python train.py --experts_per_token=3 --activation="relu" --moe_layers=[0, 2, 4, 6, 8, 10, 12, 14, 16, 18] --normalize_top_k=true --balance_bias=false --vocab_size=22169 --beta2=0.98
Below are experts of layer 12 (counted from 0) of a mixture-of-experts language model. Rows are named router (the router's row for the expert) and show model dimensions 0-255. Each number is 500 + 25 x the weight over its row's rms, rounded and kept within 0 to 999. Numbers have three digits each.
After each expert's rows: a language model's description of what the expert responds to; "comes after" lists some tokens at least twice as common just before its tokens as in all text. This comes from a sample of Wikipedia text that the model never trained on. Tokens count by the router's weight.

# expert 0
router:488487461490519489479518504505520492500483522519469469527484513480520520449516510447524543483541485489519472490503464461469486435497506487497478494506478534497467513486487532484491518493494509520531498532497481482444524515483489477518557496523516489498492525523505558540491494506534556548511498534473517517473494443510503503511478459507471490476532505514518485499514521528469487501486478486507494468476512438508505510527510468468511531504498513446508507520498502490535464481476510538492468520561532475483557526456536502510483550508471530521473450497513471481468510487486505484520495479459495552426500543499492476483525528511480509509474480479496517505489492504542461501514506503498516520497510488473503507490506477539500442502500491439512492462545480475497536507467510
What it handles: Articles and possessive determiners starting a noun phrase in prose, usually after a preposition, such as the, a, his, its.
comes after: " of", " in", ".", " to", " the", " a"

# expert 44
router:484513475477542505471506511499500490480512531513487520494481501506495508515493488481464537515532517499497503532493499482505499501500486554483555515500481494492474514477470475490502483462516499498523509511505472489487492519478524480496496498525540467477477534483470526526479496527477496485506518542493516482442483452482471485475472486526465467496527507486502504471519552559527483486544486445557505548493503473501530517460498452483483481533568515496488503539498451489565499497493512497502487504535508483516494525467518479501484520457515485486488484541516457506509495443484465514495510507478487505481476488467488493499473536516476474542520493479508500534482543528504527528551496515534514510460526531512491495554518513496506453512556519518563546470504508514544523525439489
What it handles: Verbs, pronouns and sentence punctuation in biography narrative, such as married, appointed, worked, he was a, and sentence-ending periods.
comes after: " was", " he", ",", " He", ".", " as"

# expert 18
router:468511463500512512486495463518513497510511515524476501506494537514469497518466471493539506498534476518500497546475499483482494480480500513500515481471502502506490535497508530492485539465497477499536542503500421531466502552483526488530570473489529442473431504512484507517490518528526458504517546469516456501449452506467496479496485456511504469532531489484499499503508526551483476526530503479531472519481493470487505491506505469486529489502508506510560481471499469511530462546515522498519514528535543493485480490470543506494524502495500509492444516462489511511472484459466494511499490506478484548490480516491502497452478492535474505479498485483552462545515508488511469487520490540505495511459521553529517499519543536487484467491500501450522501495510510557505479491513502
What it handles: Head nouns for institutions, places and positions, often before "of", such as University, Department, School, committee, politician, Minister.
comes after: " the", " a", " of", "'s", " University", " his"

# expert 31
router:516490503497486492473521483525477482527495496520468493515519529461480513515524502459487506480544490464489499513489514500482500471458472500470509489516470480506505564460434509488524527456519517523504479562567508469517496489486503504467476506513561515494457483535481494497474523525465541535514502506518496455465529480528475507538439509500477512490481491485489485522526520522451512528495493493511498490487505444486512504538501497492473469522551508473526467520515501533493503515486540561509469495513508501511529518469496482498496487504532553469499500555516496509484548502483513509510473469506503497477503486481469509532502506444517507469482490509504477544482530518495413541491490497535468536519504463515488503498492476540468541533514489486480546499503495478495491492472451
What it handles: Month names and day or year digits in dates, often after on or in birth parentheses, such as born August 3, On 30 June, 9 September.
comes after: " ", " on", "2", "1", "On", " May"

# expert 5
router:470441450494520500484502469468501504528464488484505511532522526538504508475518482546494484499519478495470483557462515466491451479490529514483517509527477506539504541541510496497494461466514485524522513490504472532441519515503415479514535503524497497507491516514498493526514496532503510503548486526528516518511508463514477516491474486492530503485495458538524473506503523506496553519493494508506468496486480466577527514512508497482501472530483508510539509521443490528483459493474473477519490495500519519478492492453528466500478524476518509509464488474576496536496468464501500530502515473535477508552485507495486503482530512523427534483515493492545508503456531498511508519467517535509492508477537514555486527487504464506514443496478492512496514484505509482481513494496523
What it handles: Spaces, pipes, digits and punctuation inside tables and lists, plus See in See also headings and football positions DF, MF, FW.
comes after: " |", "|", " ", ";", "==", "See"

# expert 10
router:476500529489519475456557493519485511501502523490463524526485521462507498490506476500537509491528499522508484491497477462509489473512519486528508499465496514455494523511461491506456521448517486484576491538509524527466536496545507490465493486528496484523504530507511496557497470498482500561494511499522512486535487459519516497536468490539460504487478485455453493490484496510445495505524490457475487479487518489512487491534518464518522511533477480472534541475475532519491463510512520542522495505499533547519494499452515496516488513502477543502468477493550480517519480505481492476508473485538466493519486526474547451539470543501448542495508418497529471506500496487519521516498498519521532529488488496506491514492543520493471502463490496466509545469506495511498471526471530
What it handles: Plural or collective nouns and determiners naming groups of people or things, such as players, teams, members, stations, plus "the" before place names.
comes after: " in", " the", " of", " for", " to", " from"

# expert 8
router:501493490502497453482504458508469496467488508508469554502500520518541513414451499497493542510506453515494497500464494502512477522453535466506506465487498498520494515531527448502506446480523545518535509489517482453506462474562522457508535476488505500476496501496493502492469514510539559513514517515483496473492453503507493462525465497520480472494528474472503471476519479527494477504499508510498515546476508497526509496486492492508493461503473495489500483534480480488516474502484504504509508499523528493531525488503524483495473481461499540540459474507500509533472542482512528489486492480509455511487521524464542493537521544471481548442481487520468521532479497482538485507509503493554485510512522480525476462501523470549464479529536482511564539513508528525502480511464520
What it handles: Single capital letters or short capital pieces starting a proper name, often in table cells or lists, such as T(avon), N(ury), Sh(ang).
comes after: " |", " \"", " (", "-", ":", " by"

# expert 34
router:473517532486490524517482481496546469503476505500449507512503510485507528510467499471489524531503495514538513533482486498503508529476512449459504492492505505489506541511484477501515494485510542490544491505523474503492487440489497483496482493487512514515520459525484457536503500506477528562518554555515516483452492472550484487496470470506461518457506480471504472481462525529491470535528554482499507524465509466577518502530514503530496479510465488510535543495461486504542482473471519445521514505488525513487488501508505497486516466456440509462474507520533534487481557510490439515492491516528478516432494483475485504476527518500499543473513522484485470479519486512523504534486520503527496503508545528524509479540501543493506506520518495493502512479495545501465511521543502
What it handles: Percent signs, numbers and "of" in census and demographic prose and vote tables, as in 24.9%, plus abbreviation pieces like .S, Jr, Inc.
comes after: " ", "0", "1", "%", "4", "5"

# expert 41
router:501507527489548446436513508523534456522477542516498502474536528486474509548523488487511484540554510481464509493487496471441472501513514521504475533471484510495485503476489543475498550462533493503500527500502498539456506516520466467510534482489525477520458483500486521511480438511490483499473501505510486498469473492506492393496499488505500491472515513495536495520513487501473499509549505484499518495489520465528503493490535464457468496489516496486562488507493454501523440505480499512489461521569514504482494504492500461512489478487475541496487468567543497486475493476502493495489498491505522490491506540473517520516544529535491516544492499488535495506498493519504487515493535492488496508492507475462513492510526509526518512546540490498503510443469506515474449523512496
What it handles: Pronouns and relative words that begin a clause before its verb, such as it, he, they, who, which, This.
comes after: ".", ",", " The", " that", "The", " where"

# expert 42
router:412477546508512516518520472503533487495518525504506519529561543514410513491505509488512470478524502491513533497481443496503487480484510479507490516503483468512508508502496537509525495483475507491535502522537502477439506471516488482476527483498508499486472512483527490532495530496490536537489498491519471471501482475506478502539494470520497529466491490443525478524535522528510489488542538468513506555487495495517484468477514494498473483499531507434511514497473490495527471501511506491491522521541501531476495511495496498460504489458527492466493503513528428468450515463430499505478507491520461511542499497498478448534489496524467465487490549492514477532479522506539499534501485495530506514494515528525512504499492517502514461525500520450532519495475443483539497513509470
What it handles: Final digits of years in date ranges and infobox fields, such as service years 1924–194'9', and units like lb, sq mi.
comes after: "9", "0", "1", "8", "6", "7"

# expert 36
router:484448544499524480463542478489498477508525512539454481535485503505491502453507465495515484495469508497563504536473499507457468503507510491473504462466471514507508505536508515484499495477531504531505534472484494509449498436470500474496450481511503488523500454475478504537506479508542513495505539492513486484503524461449516511545487490478471494524502482508544485515504551515514518491517471452558534494509514509495497468529498508421500470550473508475545515526478524491515489497491483507505523497604527484516519522461524452490501513507489514510497487504470484503512501490495452527504485527562506539535493501542488489481539495522469513531490505497509458494492494535517494486518466504486471509480499499508505518521473503519549520471488512504515461507495469503531467513490493
What it handles: Field labels and leading dashes in infoboxes and taxoboxes, such as Born, Genus, Species, Coordinates, Succeeded, plus taxon-name endings like -idae.
comes after: "-", "\n", "\n\n", ":", ")\n", " •"

# expert 33
router:491482505452517474492545461522489486532495518544498546522497572528495526489491511509538513502500499482462501510503453522483512484465503496499492507534489481481505478484505510523544536488506502525518466516531515492475501476481484485507516481564529484465513482507511506542521504510491540477490507558537507484459473457531489504567482494461483503468497526482530494472511492528442481496486514488521485476484551524517472529461518472512452501483531524470509492515484479517512493466482491514542469526482489509523504529467526468511513496511505487445487502504521487491524541503522496521519489512491492491499525539437491502487486519474475508465497476491565483490477515528493486532517514496510556514487507498546489450513490491491449471532513498482516541429490444503480457524499474
What it handles: Digits inside years and numbers, especially the final digit, plus commas after them and time nouns like century, era, ago.
comes after: "0", "9", "1", "8", "2", "7"

# expert 40
router:513485517503514466478502501538481484527467513549479437538517467534497529494483436447486505517511513493493503538512464462444530508522490513466514507492523488510493488518511520537510535486519478530488531502465502503469523485522456452528479489527558524495446508515496488538545534528499540497509478513507474520520465473524471484539473483533509464534492463511462473504466548553488485534486493490520507479510534515502524496513537487490475468498457545446507541473487476483491482528487496541505524485530497533529491492456514481498500491512484509488494483476519449512510483494478489489464483483533511522487523486497533514498465512490531522488539495498541507498486485534500485532486519506487455511493546548514480519525496478513456509491475491474533497465518456525518509522510460
What it handles: Colons, dashes, bullets and value starts after infobox field names, such as Structure type:, • Administrator, Website, Elevation, UTC.
comes after: "\n", " ", "-", ")\n", "–", "|"

# expert 30
router:482478531532496517482470527522471484556484497499522500543456500452477480482496489475513508518513515467503480499474481504477448510497508505530544484528469489512496484492463445505478501495562476494501521486504489509504488491470521489493516428517536460531480509542520542534500522527467494532513479505504494536504472458508500486500490490474497497489497481431550476504502514516510526524475487545509510463433496490548545509492491499473468445481541509451477515515507464508542501480510479528519465542513516466501462485488516457471522493469494518534484513454536510528513542492515477507478475498537492478504498496482470483505464511529507490558516508510503532501494541495523484512521467481519479489494494484461480499496558497514488503515509489478495544496485437493537490532481526
What it handles: Decimal digits in geographic coordinates, decimals and numbers inside table cells, plus section heading markers ==, === and degree signs.
comes after: ".\n\n", "2", "1", " ", "0", "9"

# expert 4
router:497500501524512446484518488506511492510521513505516510493512522507480507398499492536512513477505490480503492493511485486499532514502513544503556480519502516475448482486504477496502503408507481500481493508493472505494547535486487485517475509500494495479483435498527521525481483510494498539523509470508496488475542472519494483554484482510487447530490455517504494483491544505504517497493524485494496478463516463507508496510491450478492478512504507494525513503484501483527506467503514485511426500506518522524518571468515494524461514477505524503496491524522516497482550486439516536511476479489519515493487533499470475521530539540499502518479450446547451522494507540554489538515488502493527505502531499493482494496545459482515503555542514488535496455525483497503532487471467
What it handles: Past participles, action verbs and the particles or infinitive to after them in narrative prose, such as used, made, sets out, designed to.
comes after: " to", " was", " is", " he", " and", " be"

# expert 16
router:466506543535505478478524519549517497501472522500487534525530492476503504516474478460527475507506501504483469506520462468482450485461552494485480496463481516498477508482495467454501531505485459536493506485508472506500509479501477508466494490517519465518499513531525473531497484520527545522505559498496463468501464459521517480523493512504496540547542494494498475479457539504490464488540494503490503491505525507512519501505529497482536471538525515491549495552445518505505483529496475518498488506507585517539490521470503467456468480465484489488453489534509531494504481447508506521462463493458532526501475478509484531515516518516478515466530517504483517533475519529495518481525498535489476505519511447524474517500503521538503485529490470520542556496469473509500516466498450
What it handles: Bare space tokens, currency and sign symbols before figures in table cells, election results and infobox values, such as space before 1986, $, −.
comes after: " |", " ", ":", "|", " in", ";"

# expert 20
router:490502516485540481479530527506500489446489548516450530530531499518491538531499484462527506503478476505498482486468477513475520470528530488516520460513521532542515524510519504481473454474492465494475482481516488518464511544484498492487538485493507508484517518531511527485473485502541524525535522492522496505463457483537479516507474501516477505465537467495489487524497497499465502518550489514483450525472482480486499511481561465529476503515549499475463552531499499514493471512465507494525482544484506485510530501497508439493489540455504487504494508460569452472532505480504495503471502493525467550511516526487469481481481515469500502530477507473503508537453578494514493489502468490523494523483519518554491531504494478534487485497524524479510499482486518506529498453445471
What it handles: Pipe separators between cells in sports, election and results tables, plus semicolons and country codes like ARG, ESP in lists.
comes after: ")", "0", "\n", "5", "4", "6"

# expert 15
router:501504494516542473455515443494503499555501512498469508503569506513449506478495533516496530515526518504486469476490485478492483464508498518480494487513476508504497459498499532463511525471529483516502491488516468530489509511479477517467528507521529471516456462522496513517539479564507503515503507548511432486472466463523455482524483506469519537549511505488509489532505507535476498498531504516490470509485545459518467516534530494471511509522497467498511461513516441504531459505478481538498524525534531467481500525477562489519522465516527511491504503455509498485499514495468491524492483450504480516485517510490480537492483506539505529471444457478556473505487533521534518531471521497492508513519507511523507511507521485476466512499466459467534485488562495509482461496485524
What it handles: Abstract or general nouns and noun suffixes after the, a or his, such as development, life, education, -ation, -ing, -ism, allegations.
comes after: " the", " a", "==", "'s", " his", " their"

# expert 13
router:478517451495511494440484536472449495469447526519450509522456500507527546505478478479486493475487539521522493485521478499500496478514507504497485501497499533501476566469488509434458512500526507507501503487507468507464547487477507480522542497512494505457482489506472478529473475503515486512514534491461464505529488477507477491520481507533494504466507483512493486529526528501469484551471482496509478493487531482493512531455534471489472505523487476453489553489473486527525507503498545513500488516500499447523481487487529499474492501511462547533492453539490515467454483489431511502501454509491489539472511540508496537513483526533484494512507487466541546500503523504505488515502489537533544521465520519471538521501514455478489459506509496475521564514505495505535506531497516
What it handles: Prefix-like words and nationality adjectives opening a compound or hyphenated word, such as non, pro, anti-, Anglo-, Russian, Al-, after the or of.
comes after: " the", " of", " a", " an", " =\n\n", " The"